{"d_shared_expert": 0, "moe_layers": [2, 3, 4, 5, 6, 7, 8, 9], "router_score": "sigmoid", "normalize_top_k": true, "balance_bias": true, "lr_router": 0.00154, "vocab_size": 5156, "tie_embeddings": "early", "seq_len": 256, "steps": 4613, "dataset": "wikipedia_en"}
Below are experts of layer 5 (counted from 0) of a mixture-of-experts language model. Rows are named router (the router's row for the expert), gate (a neuron's input weights, with its number), up (a neuron's input weights, with its number) and show model dimensions 0-255. Each number is 128 + 24 x the weight over its row's rms, rounded and kept within 0 to 255. Numbers have three digits each.
After each expert's rows: a language model's description of what the expert responds to. This comes from a sample of Wikipedia text that the model never trained on.

# expert 31
router:126072094122090132134145074096170166079226131072106124123125093104147157131156112164136138101109129093119113120132196169169095101123100111123125136113127128088119137108122110073105123130137130122093151066128124109126118138122151158128118097174090104143111112144127132121137134143098119112117143124135149154117086133158148097127070130114110094119076140115136117165106163162153104145170107100125136136113117103156100104076095134151103176114130108111104122134137118136123132173112117160138136100138147126110148137138155101117082116096133148135139155116105133122135121145125098159123108121143094135127128141108145156078141164152135126121157141124120145112079166108116129120138152103108145097145151143102143127138130182103143129124110091131151114128126130153128156120143113
gate0:223139130115117150118109169155133099136104105129138126128104145103122106129118154152116128107149088122133147178124131143197142160126084119140153119111137137134084161119137125158108160131122096113131127137117165135129107149120111140118086075099074096110123134151128151072131124123125133099143184142124155126125066144123093188131164133139136119126096183130131110152159104104147178148152090118123142128137125133147133133115103107154123144122180101128171134086127131112124111128128122131123101154137128102052149173170119124072087104128107157163163112085128140109148136137121103115129114162124125150128122114124132106132114121148157139129127172143141124101143127097120136133127136129105079128126139124086127105172120153119149128131122129095128086079127104099118158134125105
up0:122149120119124147101121160161140108141119107134152135125061154088128120129136143138130158102148093115127161149125124138215182149118089121144140111107139148139074163127129129151103140110117125116126118144124175140137104143117122158127087078109084105120109141146113146086129128134121114080126165153119147113127070145129112161130163136144141123141115160126135101189159124104149168149149076127127153128160126127150130137117096131150123148096179114132190137083129115117127112136129116235122099141141128090076152144189124112096102113128126143159145110085132138104139124155121114117135122163125111144128126118114129101143113124142162139119130150140163123087132135103127120128129122126088050111128139121095107122141137129110139126121135128084124090112125119113119135137147098
gate1:164223140120138130147137163137129136103125138124132119142099193134159121109149134129152143119134130154138132092130123113103187160138131120102127084131108132124121133132142131086154067085115123115166114145114095124142136197125122093111156111122130121152115162136167120121127154158120063169173129089128082128121122140112122151074082144103126133129104163093128127166129129134123154114130118140130106174141082120117162124121122128157108131129125150125146124156114129110098155122147130143136134150127130139101134119105178144157125132128124163141147131117169127129125115120113122132140123135102123147138123129160116130078176136158124130179112095154109128106120139150145191131134133154096181098106137087132110102096124147131105150122097146141122117189126092057084153137125113
up1:109103106136124126101116112129121086145146120126108141135151091094125151148106126127075123121128127113134111142128130160148101090145140133159165179123162124124139128080121128162130165166131117138076135095135167121099128063162159134173120096134117156099150109125074141138133121120126151075064135158145150131125128136116125113145159117159138137147159105145116105125133103098127065150141148104095125098097160146131122125127123124121129129071169105154163132111138116128173110129126113127199149126128126103170120112124104125119113117128131104128123165122097131119131147163159127130127138153162171088131144129107131140144077105092147163095136152059130160115106120104115093137129129104155091163159121149126169130133122109127175117151142102142113159058139111169154117125127125
What it handles: Place and institution names. Last part of place and institution names, such as States after United, York after New, University, College, City, Connecticut, Taiwan.

# expert 11
router:093090086112088139173151061114156153090158093083124114121096116081122138134111085156099141095108126099141120133161122113123131108107089119136094140132150164134114135111103090107049120148153150111115107082127163112055109094109139148089121103130129117163119099164114118084101150145129135144128120138099158147104152092150128123098080112130132090124107153108132144152112160114119093139092087137103116159081141104142103139121109192154196136117153108138073132125102111106113124151140153119147113106144139146111145125168177128171111122142136129111118148130111125125115119162098104161159101150147139160139143139154146141114109135112149108110149136129115136129088146109101138137121128100140161122139093137132145138087154133107120126132103113129135129140121109121101138112111118
gate1:127160142158176123108124124126139130127100123139081154116127158083115136117129128128124143099077102115089105150104130134128198195147139134128143114133121133158096123111124130083127089121126100121109123134133092112137162117131112123086125129132174127128124125132153115140109137098131150146126092131144139134132106126131160132157129126126141121129136140106112090165154136160174138118120155096129193119114141125121146105157115107178120095108126122105128138138096127103127160126092090097150157127125102177130165177123175136174130098119201137134120107128167143117124132122120133136128118145084090113146137165115099095102179161133142126114119115117113161119102137106101188191142169131161142141129158095042116112136159127112120122124140104128155129128114076148122124137151086
up1:049131129130102123136153167127146127129106119117135136144194154109099088170127070144136138136167115151158139126138128126136117127138128107077095127120120169132055096145092159124118126147167168126138086079147120138124163122136166143123142135106085106082111132108145143115116142084126150143136162114091157110118065150113122131137126138116128125134152123129165217153097113134125114108149125092154126114155129118120095088100129129113110109152180132108134130102141131102133123140125144132214137134127145106090146136116155116154117124098085136074098109088129093128112139132130095131108092137134102140139189134121122138111113091124131132141129121118148119143148130130126111115135139113147121133165102115102066142156132146129092104112119141134143131128151146096165144120123112
gate2:126097254122172107143146127090140121136157122159153157125154164137113122110121124120145084113167163114122138122132143151102130136127132144165133111162151104145139119115166091134098135131112153095156136123138196130137124132115137107124132127139127098135125162121085119106109116144117155123149134129114135132136110109114113107099156125128154136129123142104103095126154126149201119128128091144176085140109133119135081163163130145153124122124111107104086096153173129109124097107124129115103081120099137108127136120088094121123139170130165146106174125098129143091111149174154118208146118131138135164130117155128146133119129123105098153115111122117124138187150122145103096115080131151093095170110109112124095127064158152123120121131131123125138125104125139131131149109141145
up2:132125168127147127140143138071150101130151149163134151122138129125122125127127155116175077105175111120113144127096110162127140133117094173142124101127162137131109119091167106131144147130092130101119148126157128128097139124122142114129131130169120132129137167115125118125118100129135129114171178141120131136119132113120159142105126119134107144147116152117110071097158150138182176139125122129165112128131140076126115128182149186195127138125114134147095129149144133118103120055100128113134164136101129124138159120116099066129098162140154114118148121151122128149102140175142116211116097137147137149128152165104134128133089131127121184107082132135171126131148139153099145114125073144105120193106097098098096085095133147162126102124132129094126135124102126159152143111131133
What it handles: Subject pronouns and copulas. Subject pronouns and finite auxiliaries starting clauses in biographies and narrative, e.g. He was, she won, It was destroyed, is.

# expert 10
router:123120085106085121139127072119147141067148114064093175109151112137142128142113126114155169121132142127131110122150158160156133114135101115083135156107153111120124150093111118085117141087145124143098110101099135137110106108160181172063124113126110135122122093205115128111086132146104123108110151112119171128155112158117109130133107139157114089180081116129165128143117138140105135103106138096119124122111153135115106121077095154141156172063101108101111116177141085130100127166180134161139133105119120178108130133141130136133148126126132142139159110139098115139121112162115099121124109155143108144148132124123124167131147108110098145074137173135166133136088139135126144146111096102130151130140160145099122107116146131120123137131088106118098110139134143096126142102113139
gate1:154210070128070104120106152126126152141113109102129084143114154162125119134129123117128118159096116128125119099085108130141164130179124096129129110108157148047139152109122142123163125130149120099125141140111113084151153083150126132085121096084141123099108112122139129147141166129112157109104141133126158160127119113158143177118135146113123157095137088134126115129157130144142137117167149129123123083107144122115117144062152100125120049089121134098146146124057133116126149126132128142136170128140091098132102110121140128135102120125115189129127152138122131132122111103123156134126128133130124129116144154055126128129105122137127126129131147164137115154119153103141129088126129138152139157064161087118112143105147125062128130116129116110103147131115122140143091175111146
up1:155119096121070095126124144125133128149125100106126076145127158160129105136121115094141121148105100115120121087080124129136177130170132096116132112103156144050138161098132150120161125142161131112128140143103123091128132085145125140077117125098130118087119117119145130139168170128119186105110142133129148165133101118152132176129142152098123157088161093138121120139177124137145137129155121124122112068126153137126120144078157118126124067088113136109137127110076139125128157126131115129193170142138103109123118092121147122148093120129130176125134151125127140143122104102121137140124126137139129128127129130044134140134117127123131126133134145141128125158124156107141116089135120153179138142052166088114104147129159103066128133135131104122090168138125118151140112166115144
gate2:137117237140171128124187120083079210135149098134116168108134141166158146131137112138158148144107099121126099164150135121119168119119127128099118140128128116137138108149150145129096114151143147127025128115125148125124140137158142139067152104120120137114115152211112147149132096125147117125141110151095137160132135128149155129138126088138115108128107104159150126132129100140119134173123142185172137091134122125128132070119090121122102106148135161148148119123155117129127105132159152100128118154089110128130131104138119128134151111116106132161141132112128121127099124077130133126089174137170131120130130143120131084148122166133146129126103105126118112153112128128125166104127105136128159155120130132154149135172138137153110159105127169131126172132138131130103172154127119
up2:124145114142133126140141132072072140127127139123125140129143108174134147148144125115128122151135129096149128161116153112118112138060127147156115121133108127126124108143123152125126115143128125129106128136111176089149145113158116122125121171140131135147139131173129138103127130074186149119069134147123169135128115126128098119121099140131130124097108132129129154129092159155129101140109151135171134152168139117113111133129114128092066120128159201127120142161128161121186117157137157115139208155102128149129122100163131161124140128139109150141130127102147124176105119102149135166123120121155087103128163143128117126141128189127124090126064126179140098128107103136167131047162128094114152153119174141197130081126130117138127151126112132144138173124101122129121134109155119
What it handles: Prepositions and connectives. Prepositions and clause-linking words after a noun or comma, mostly of, also for, with, when, during, such, among.

# expert 63
router:140088061113093152138151082112182184096214127111096142152116117100143159124129087124127146123114127080127097166118185163153122090124129113128139129131144137124119159118122086137074103105141123101090122101146130102109112118142158191094124091158131130156116120167134115109122161159132141153113129126124136150103110129113124091131109126138093100139088147147154155128111168136146110118125111085131122112070101110146104111091082146153130132114108143115097105164116107118098106173129146146153136129129109171146162142175157120152105119114135134112127120126122126147122115142130102129162166117175128148136156151160130155116144144135148146118150159147128104095083135133139151150143110071121145090137128134102165142084114126109108139128091109137142113146167127125126134131140112
gate1:142255122132148124126135113122114183130137129165106121105128112086144113092152146128129087101132113139065151095137079130136148133123086132142110150120120114082066132109169105106123125125111131133108118076156127108141130146127117149144136140154144167128184150149142127176171116124136085114135129150103158126124120121135135127112169129105164139110127127112110139089146134173079136135124147125085149093160147194094129147143121112132129141120141130128113090134119141108135121100153149170138132126149158149116122137108143130106109161130065138116090099116141102132124155137141126158107139079197127089129149107085104158138146143136122145118120104124130189098101131099078126128117135109124128113109127118145107094095127126124134129127131112128116133151134131146128121155129106
up1:144127100181104137151148176095096139156152111156104167108104097123131121093092138132114132149126107103051138129118158074140103136109129130108090119098126126124126097180092114120091137125153104129159128158112127127172161132112121164127098128127112131151113158103098127102147128124125112155116154126074137126103124133148159134196142148138094113151154108131118083138108089122107172136161126147126178112123130125109189120082163135092125125126133138127146134130102114107159112116123097133168132134138084047105111113144111099083130149087122104124144118188126113130160147132149111131170138137156116145129094124122128170118114121109175114128119125119113053119114131163126111106130121134128154072156184122116120124159128143128121113118116119118140158124139124140134119130121147
gate2:114131242122153131132138108131152130134143111128132090119124139143128144141151165078140111141129134126084070128115161104114160129145120129096123130096129122132159134144128115181147117121174117124173123134190135125152180126113155153100171105183156112093130115095127126137165153099133138144090095135159121100132122119168111141130132130132119128111130138124131124126097097095094155134112124107137099122128147148138107154111118140119189116102088121128152129143181122092109142156154131153110116121106120136091094142102104151127098177120100114174147100064139128099070105157110126135096121115161122110081128133131132124079125127144106153108138108141140084116138111125146129111105112163137125127103123091136158094136117122138147132151133130114120126191094133127131106128165093
up2:122145079134135129145093104098096142129162117125092110104112127135122143153130123106133105143129069125134095153127126158170148128129116100138147112136158129125150114097122124182169081156105159135150153090127167139122140136116128156119125137138133129065148124171171134123183126096174137167127116114123123133091130116165128106166125179100098128115174090126112116150152097124128106083076148132138182167122127171129111121075108163132192131135153085140165139077134127169159131165085145143151207133149117123117130096120106154142124136130097115147155129128123127100120095141130104123130140090134139141127126138111110126102139113124151126110137141084159122132112140121150140133151124088146118114115111116131076168129134123119125132146155177115127132134135118104134093109129067
What it handles: Name and place suffixes. Final pieces of surnames and place names in lists and tables, such as -burg, -shire, -ington, -ton, -en in Aberdeen.

# expert 57
router:110115103158098142131124052115164137123201129126101123128118081101128092141093122125120162136106115128125088122105141142143091101112147117125172144116139147092141119096113132140086148134161110149121138091103117107079118132120161167107153120130144127121106126148141099110117102168106121158138169133095149167118138124122135076094126139135105114167111157095149137148129178129124142114121142079126123119117096120141140113129096136154136156081163129131118106166142112134122150149096143115125124082112135128131133098167157135166092102119141183124104124127099108121124111162135086142177139114153086155125157152149122116130081143139108122109160123145140148144097101118118154132142128097145179125160101116133153130085140122129076147133106065157121096150174142116115155123077148
gate1:062255105137116142097154131122119109105155124131130098133132068066158108144148109095148115126105115111148089141109104124129139161118166151134136127105138140128148119093080099119092105137121096121127134096140158148127122068118112127144098129092121130087096132146150130139136132159128130132146146146133120089160117132129150124128141122182128143126140125147129157108137101134112127161125185144124139149089079139124103097132137129121128167126100135153121123133116106128116179133087130115132127131143185131143151151126124087121089129108135134130137122142117151141092177150164139175134112123098131145134110134122127126124127080145098138109108105136188110130127129132097076115148152123129131138150115156130144127102114118118112128134103135133126133101151102141108130128134141
up1:085195119122119147120163132129120117095123135135088105143146098124152117133134116070098127113118127135127106157149119084125141147132145160135136134114124124137161085125089129131087130130100102160129168112130143163127128099160145168141115119115117127109094100126139105138173147154112169132119118138155109097197111141114129122112142128168126114148107126132125177103130130127157132135109149125104176164128116135131117010115090136123116141121068144140117100143141103129133195137101113115225162133131175139133114137131091125152097118121118115142129130135110166164100179141111121185091131149110131141135150134088127148116084120125124127137122121165162115150176086130128117099117129145145151135134123165146136124101098117147120127129118133149129134115154122131116102119106123
gate2:156136239123082108140119140117138122113124131121104137151117137133119137106134121130142133079141132109113122049096121111183148181109120123151114121125102111131122101130141158145155138135128107168164165128104123136116153147077125176104113118060147128122142100119147072142129086117124141156143147127093144133136111109130110135108142144074118135133135134150157126167147158148108125158148120144127105116095151124108170120128107126133119126119161132103131134122150133142128128129150122128120146171134135128163193105085127106147109110139124141120102131117150086137084102126121092118131114096122151103062084118147137116141129152127148107086129146109151102183103143118124136183123072114141130132152158140133107108149133084092113090145110155132131118095165157102142118129161143
up2:119112097118088129125165137130144117095151162151109128158106119133136176109120120132148124137157121120128100095113114081160128145117129128142132101133086137121152130114144158170124139134113159135155142082100135128105164123123093145111097119106130191103127106133126046137133075133155161175109128166111152135167113102083119141127146149099126101129125128158127157141177121150110159139117107167142114105104145120142115128127143130147122125131128127131106128134124145130127130119131128130118253176128130096175169076107123100121114134125129160109124153123122107113128111137123103129127113128064167115092100124164143125132114124135132116148134135134134128107106128139148138175150113084126081169140146125125136106132133069079118129189137166140147113095171137135153109150142127
What it handles: Final vowel endings. Final vowel pieces ending foreign words, Latin species names and surnames, such as -o, -a, -e, -us, -idae in intricata.

# expert 16
router:123115113104088159110145080136118151110168098126115136126105152114132154137160132126110159125152138133106101151128139140152124082108131138108094131129156135124153148067084077127101164098137095130091112072144133111076111148147148161079125103137138101156113130169125092117074156135057137123123149161113168172131117113118151124111119152120110127138099105152161102124110188152129133135131109119145108102104120144119091144107069191137146185105157123146123125163138103092126142168110127121117122095124152160136145143127179136178119124089135137134066111126131127111136109145134074153141133128172125143151117124168105147122107165121090100070143125110126139118099123135116167110122131105123119118116136128103145133127096114110123135121084120147123116151151124131113134130112160
gate0:208119120139114120135175162152134167110117134119151129128189123117131120133107074093126117161145124108127102142097116135134133156159116129087160140129125129112144152130093158126123144121133136133100141107117092145127176121125142115128123140120120128125139096180115213119116130127129114101141151125154106109127127109086116156103124138130089135127160130163150156068135113141150125126137086151081118130117125086145139156128157137158115138125146128123130074113118139126177173155151151183103084125142163182129099129166126136129114120127139121122146136115100125166122129127100109149137106104140103126146122132122143118143135128137144127124116128044166127095144171125074152186136147123130081111129154104094114132116126169128180134097139149101130146096088178141146112109105143
up0:117140126125136129125141121139129153124118138178137115139122125108129114116161153092157119104158167180115150123121117138089158148134126102102135142141136150097134147154120132154119118145101134119128098193153122167146108171125133118091123125115133101115145158079116147104112147121118091152201127122093121150157125136083123100165140123110146128132124103137128148129128124079111113136116118124129142105102126131144084080145089135106131128099191153098095152128115126087118129142148108215143173169084142143128094128134081129132146130128151133127130165104038117126138126104142118174129129157129176183136124124105096074126111158128137140151157135088140150185136145127145133131155107129153116071140107137140146125111166118124118161164125162093125131124131134094132119117122124
gate1:104254060123173130125116146130143149158143126127065092127149146128135091168128138098132131142137124092154125137123131118147109132107132108151173122124123137153131136113104130157120076105124083145146155127129149119098101128177158095135146141117104120135120102131125148109143175187135131104143174127131119146176130135152120109118124144128137133144152114122205110108150065132118102112124127081127130095133115124121126158133146125133106154128128078133146138125071093129118134116096169140107155091169128114129078125129126126166150111127086148122110120122111150116155102119121123140126127131141070153110095147136162122127173130156108082133128120129134111127126093118140114110136110118135118102192136157129119131127153144114119141083147123156084125149114135112110131137116123
up1:120172070160162183125112128152165130172140136101101101115160128127128118194133176127115138105140125112140108089122144128143126150140119090118186078139090132128126136127093146182134100123096082117128118127133146164106123110156126125159145141112121140106095142122100149099123173147125124096120169130154123134157140130116084136117112196089124132157137059145200105123132095135121131138096124107142136092123124096134123128107131118088107150146130095135097126096108129102102127152122143143195114115141107100155137124119118142134126051138103134099129118125134162129119123109087141120161132137158132130128136170098109128123147117130134149141139168105108147130085081092140124079127117089136131135146123163123127165121153128136113144119124149132073099108144126133119101129105107
What it handles: Slavic and foreign name pieces. Middle word pieces inside Central European and other foreign names of clubs, towns and people, such as Sosnowiec, Chabičovský, Stanisław.

# expert 15
router:136128100085104135145150074123185148066201104085126169120152113122129100138127089137129183104126147108135099130126132137142155095087080128126123130114145128112086133106097128122111136096147072094059117094129120106086068138132137173121149116122123139161121097135114146101114166105122135140114141148106147151119141145149149108141091134157096114122119181102131159147097161126098134131118116094142095157076119102126100131135139168134193131100168135139108163123142134116121159157111128150132140141156137156131152116138121117144096101087124186116119109149090162124149106148143128134156084140134111118125119155166142135150116169139121101132157141125117089142089156120132128128122133130116177141136110148130159117124111137127105130123106117146160124160106136141120143102108094
gate0:255151132153084143130151102143115125125125107153141141135128136078144129133100145114173097114099140066086099112121126102138123111093134144130129137085124146122145132140141149189166136127128147125109128106106130113115102106142114104141140123134149127136161072145167112162102124118129129146144128091133114109156122173110128137157191085131110146110130145112137131173097138148106129156178143156122135117098129116168113117133151144119114123129176137132138140127144135150112207128129135188121129123151119186144077111171145113126128114134138088113138101094122133142084138126129125121149133112135147115128119112120140116150136127082155113112125136112126103121198128121173134133110142114092099132128135152103107130123144129127117124140153131143113125123147127115128117112132144
up0:126147128184119158127173097130094158153150122127142110153119128094145190121124128066168098143115126115120112129129123094107154136126128134105134082114116127118148110124122121169159125162121129119105130103103110116060119133134115135123133141097136129124123129126127117199112104067081127181132109127134103124157128126121119165149147107129090083125103128128120163129044140149062132099130124124119141114104133118129106101141142104131124121112158140136111181119142127118117187125125136249131130126124089181149083133144113107154117120120131119102112120128122159131085136096165101098141127121119163119097124120162146133123112131076133086129141116138100112110104130128127133169126150131088118152136140143125116148118131126118151133128159153127103109128141128119131104129082131
gate1:128255105148135130151139103151113145138122139129125127152100128150154127130135144121143139135155116145107138136130143129134120124104109131125122149151115130122175104121108165141093125128132105061091130127139107122113125170150172167107129125098128112076111128125112125156118122115101115144136142090160129127129115154122109096153154130125170120099160081116116147133117137107109157140133170203176125093069160135139137120127123132151136127116119144117129129126139108130131128108159141086135130125094117096099157127080109144128074142104075091112150094139132134147113173150131091105129093131179137122117128138133177140103112116117122127131134166128128138124128185139139123074125138128113128138125123129183146106163115155122122089175101138149107135135130122128125126127111138
up1:124130101154123072155138111164119125132113132110101151179115109130118132145089113070123140186139129117123143125092154136157124126127154115134160129142116119157170149174167132184148103119131102074076140146102127136110124140160154134134129116158138128114143149104107119106116113107114143102138095176165164131105159143134130060165204112117171145130127144133131145127135123076103139123095110146125128140186154134125129107094115150127175109096090160124131123116111124101168121128108132107147147129111139102130122154087134142164099136121126100100142131122149166161165128148166111128123115155129181099086073107114106131116093159107132101126116153122114122116114127145127130066141116122137072100184125114156123095126133152135103164118116120141132116124115136144100159136114122
What it handles: Function verbs, adverb endings. Auxiliaries, prepositions and adverb endings in running prose, such as to, was, be, from, not, and -ly in reluctantly.

# expert 8
router:127119112125097144142130095121139142075177091087139173132114100137154150139118117136110125082111158069143081141112145156139112112108081135106086166145121109115135142115153112106123155130127124090112137054165118082114097113152160156089114112123127134117123090150137114132099102167107083142121144134093159129102122137131129114096043172155123101126098125128175107135082148114103141137132142124132129128099122138151107110139093164161146178067172125111106145177179133124138124138121135135112107088132112163159135117162149122124133111103162125128116144130133127181122115171111103149124142115184116153158157176103123141161125134122112130086158144130159158113104153103107137129133130104140118146114126136123155132127127135106118103151099096129098141153115114114136121119136136
gate0:223114153122128117159130098148134138116110136157139138083151162139133120124104120112104150144141127116097154113127098133143144124133159098117112106166135135088211119141157171113118139118123106130120126107105102123146102148129130120115165141149094128117137129069151117156141152136121117125138137137110099148114125185112077147172137115115078084131208118120123139119140059128162110128122083149126116138136117130119179132152130117152137117125092115122105139129094117166124109167130136183082110129094138133111131111148129121082129143153124095131166170126107116160116115135113122134126162133100090113085113120127077121086116126137132142166106107134143120128181142110153144126163118126110158138171166130094169126115093117132141105131120127167145109143096091101129140119128127
up0:098125131119126127142143116125098126087154150139127188127130128128156150136091118140140141174169117093090127131124101126147174089105116077123157046132179140093155156162128147103122118106129131147129118160099116122103080117126107139122120185148140117081125110126154122187180128124129129128164144129119112176119101139138115114159137097123075098158182102121158125142130059161147125099123104153132126160136128150124166108156131134111127139133090102123120139111097117106126125133142155232091128131140157143115158141129104128124132140159147142136125146110102141159126118128118115154135142128123111086127139090105132126129125128104133111161116112134126072108119135085148134094113137118145137084126169154130142142136149143135122130118134128162138174154128109133125128133059121
gate1:118209124093126149115110089129151131116092127088123141113133132122156138158099117140085116082127140074142134149158128122128116129110123127134153146089122125117099142120132133105123123127128128100131151138125163113161136123097127153125150130120161129122151148126171123134127132116127125138146125166136155123131177139152093149097064123192137128132143168165159123128094168103123167148134129143144112157144131148112118114159077137127128095120126125117136148172143126179205082141075172176119125127131134159134129093122116127088088159124201141151132148104154116124147200174104129140164121153115140175122126173147114137101125121096099116120129145128130118148164140108115120110127128124160128103130098105126122136144145145109163119162125131162114107178128129086118129129179128
up1:124125135105110131143101098152130140121128116094140132121145135132153143123121135140085114070165126109130128138168130130108110149127131119106129140102132121127131152108123123086102121128106118090142133133086168113174152137078115143128146131123127140128140167132156136139140121129139119152126124132144136136126148130145098136110092127161123118134155139176150130148108142098145176144138114128153103128151164155138102102128104144068105083114111108108126138138154103150193083166056195144174118131132128143130128089165106132094099148184175118154130145120173061121132179136096124168153128145153141180110104147123085150087132116074107104105143109136125110148135122111123139116137124124162094100131105113126132136133168145113141122161095127147099100184117105067108117173136130
What it handles: Coordinates and spacing. Geographic coordinate pieces like °N, ′, ″W and decimal digits, plus the space before numbers in census prose and table cells.

# expert 24
router:117108111121099115114149069112162166106208120104119160104145075117148121140146115101108138082117140106134118113142142135172119104112108112145091163116148133121133176117106132112101134142136122125100102077144115092094142139156160118114140063137111093131142147131105125129092153118094114162125121119136131157113121110141135086110103122145137080167107140144122136172134156145134101108102139114144161113091080137169092117124102162134147134122114137115113091157136100131115124151152164089136116092124144171132131159123118117137089126066099158120137108173128122155134108138116101113131123146161125185114100124129142151102105140152095110104170167128099126099113146145113178159121093101118155140117124092120160096112162144129084142153094096141145136149105137129110161106090131
gate4:085181140129210174148118118149114083097124094128120101120072088143123136115145131123154135138131089122131147129155104147142150117141104163149161136137130152116127146162190139197133121131138131163092144133106125159172154110130139138072133095140134101138116166176125102124128180133133156139127123143118116109137111132111122155163127147184129160138116153136148130130117097147123113120065145128137112149144110120102095192137129133151132130101170138133119144156128153088090139100101153134192127115105158136122166130121157105089127106071112126133127160154071126168121127131114148127118129140148127134114100120121145142126137144168133130147139127101046132134110143125133136152163177113177129129127138122128089140139134100134120116165140123127160131124130130119127142099139139
up4:135118132152178100132082132145155140127139152163135130131140130155123140177108139148097128113089144162107140153163136148170127120124127097143127124135158124131163143126032153114119145122140125105160120153121110143134111137139122145102119105130129163128129122080097176086131152128166126121161130125152131137133129118129128096126134104130109136127119093103119083129141113190105160075194123051125131139177128126122168125128173149089129164152111122141085143169148159135126142139171113144085124128209124127113147117131124129128124132124141134122108086108139117129174129128132136149149128118153134128161177120139159141133099098135134107124139081206119136102127117131117130104094091112109128141165120161148133127132135168115128122129099163125090095118125122149121128103077135
gate5:146135132117159208109131119128132156131128105155170120112099106136145128112138095125085105142189073121104125120161145101136137094108132073148097117111094128160107098138142152128105146128130134145121115122111100157133135110105097119140085136114134099116127136113157144107121167110129120124142129125144131124089111121115123130125130119099151123137126135127137152147111161151150139141122123116132149125086150143126210143088144232126139155128077096106171142056103057126091123132129110134108119123125157066124130118155124121070108135106119116116147128115147145121117130129116098148128070137099124125100155125108140135127128112129081116136129134098138116124106129121130052105075147185110127124132137115137122129129134125136147139126117137105130124170120124080112129157140168
up5:102108127147112131112132130112141157136070118114124134116062179101096121158102158124121151114123134133162148153109120152111093161126181131094136129138171163129122123111120102137144165108095098121144140127172113109111129137099139115113140125119112150121096134159146092112140087145108124175107143138120127100104169144125120117133128136129118138099147126137126125113173127093125129169163139131127126124111124131124133130197156081180129112120120131127136158147163154089119131091115111146084128112111241155144123132109083169144185121137101199111139125134158110122139126128154133150120134128140132138182128104125145116135079117120160135127127129173128144129129167150140159151165134114154122130157095128151128152164131106109083120157123155111085124129130114123116148089147085
What it handles: Table row starts, headers. Pipe characters opening new table rows, and header or label words like Year, Rank, Week, Episode, Act.

# expert 3
router:114102093143093138111143046132182150107199139105095140145147074110156133131145121137109152097119149098114116146127139144139156095149107119110083131109146127111098165119130097101116119101160152125122129057111116079120115151159148151103141129163134101167128119143108144125120155151091142146118126133136148126138086117102124110132114125147127117117102162116151109154099152137132108129107089105118137127110113098170125110083094201105141150086115123082082104119153133125084145152126157146129130118121113176131151110178177114130088146110128145117110136126130127160134119172141099098159133125158144179144162117119117162107130152155145097087164158121108123140120131113139117140147148131117139094130135129108156102097139134134124156129088117139145104157156156142130173130108103
gate4:134110148126227154131150140119141139126135181125129132156111084116149138137112160148131123116127129122143128112090154159124178108098094137106129114055127121109138141135148168112105128132100166116105085106182151145155129124146065134129109151168095137134130105145111105154115128140163149130149126136171093143170101130108095104119152088173127126130121149087104120161137191118141132148127125131143133133136147104161132105185129144138174109148064151127124167133091131110111160133091143172152124133080128161125131128130152145119094118126115133108123131134112136137113128138130135120182133087113165114152137126109111166154132127131141146088128127088122107112112150187135118151100127123111097089127126142111148139087123102173130134109112131123131123154163081134119104129118093
up4:149177127124131125127087106125101104117133119114138085128170126094113153185194098122124101096176141131161124117176150091128125118140143137132208138131153164132108144121135108124137137138076126127169124144137127122075136124125125121135115096117147172112124140130128141106142135158150113126136113138133159117116127099119146137144117149117120097145150118174139136103130090129125132140125118141114120120113129137133127165125127118102123122094125101107189141158138096128108124145157134104117127089238106103149122115170138139170143142104126129147131113118123056125160129107112107094131124152126139128129140103085112071126128115074088074141102094126140134112161140088165128151169165169130130131166125096136118121133130145138121124132158103121098098090123133098080141141130155
gate5:164167110133135245119123113149133142134138128104103138130126140124118122144133188122145141115092100162116120113119095135130122107085123120147090124132121129078110174140084127160135149107147119152118155130136127093123132124140097101178112108118095108079124129126129131098143180138133132140102122124053124134131121087128128156152130114102111114108144129114139163147109162159110093137124127145146159142120112137110121112119124125160112137128127071120150110125131153138098129135108125126112097148130127151123104096073172123131083148165078094142152105109126130138079156126131121069130124129086136124130128132154103107146152103112135120081125127137139128128122132110129118138120118092113139140192078107117131141128122087124140107171132136111204099120074125185108142125131120
up5:167129083101136123130127080104102150182114136134133134124139140105136133107096139123119113124127117129126107129127123132121140135076118167145127117145124082135138118148127128129100158101165116130145122112139120094137128067063133117121129124134133127147126113135112127132147151140114120135142117132101153138130142115104137172158153117079136173084115129149102180134140134145119112133107120133135153104166143125106131101142114143110108129141140091121184167129125164093093121165142120154080093132127221098144105145073170102089107151152097143108146076138123125127111139122157120093129089100095149082129132120129063122120084118121144115099138090145159132138103102115102126125142126136099120185142053120126109113120158137122147138122195128147150126185127140130139153120102118
What it handles: Proper-name head words. Capitalized whole words inside names of teams, places, schools and titles, such as South, United, FC, Park, John, University.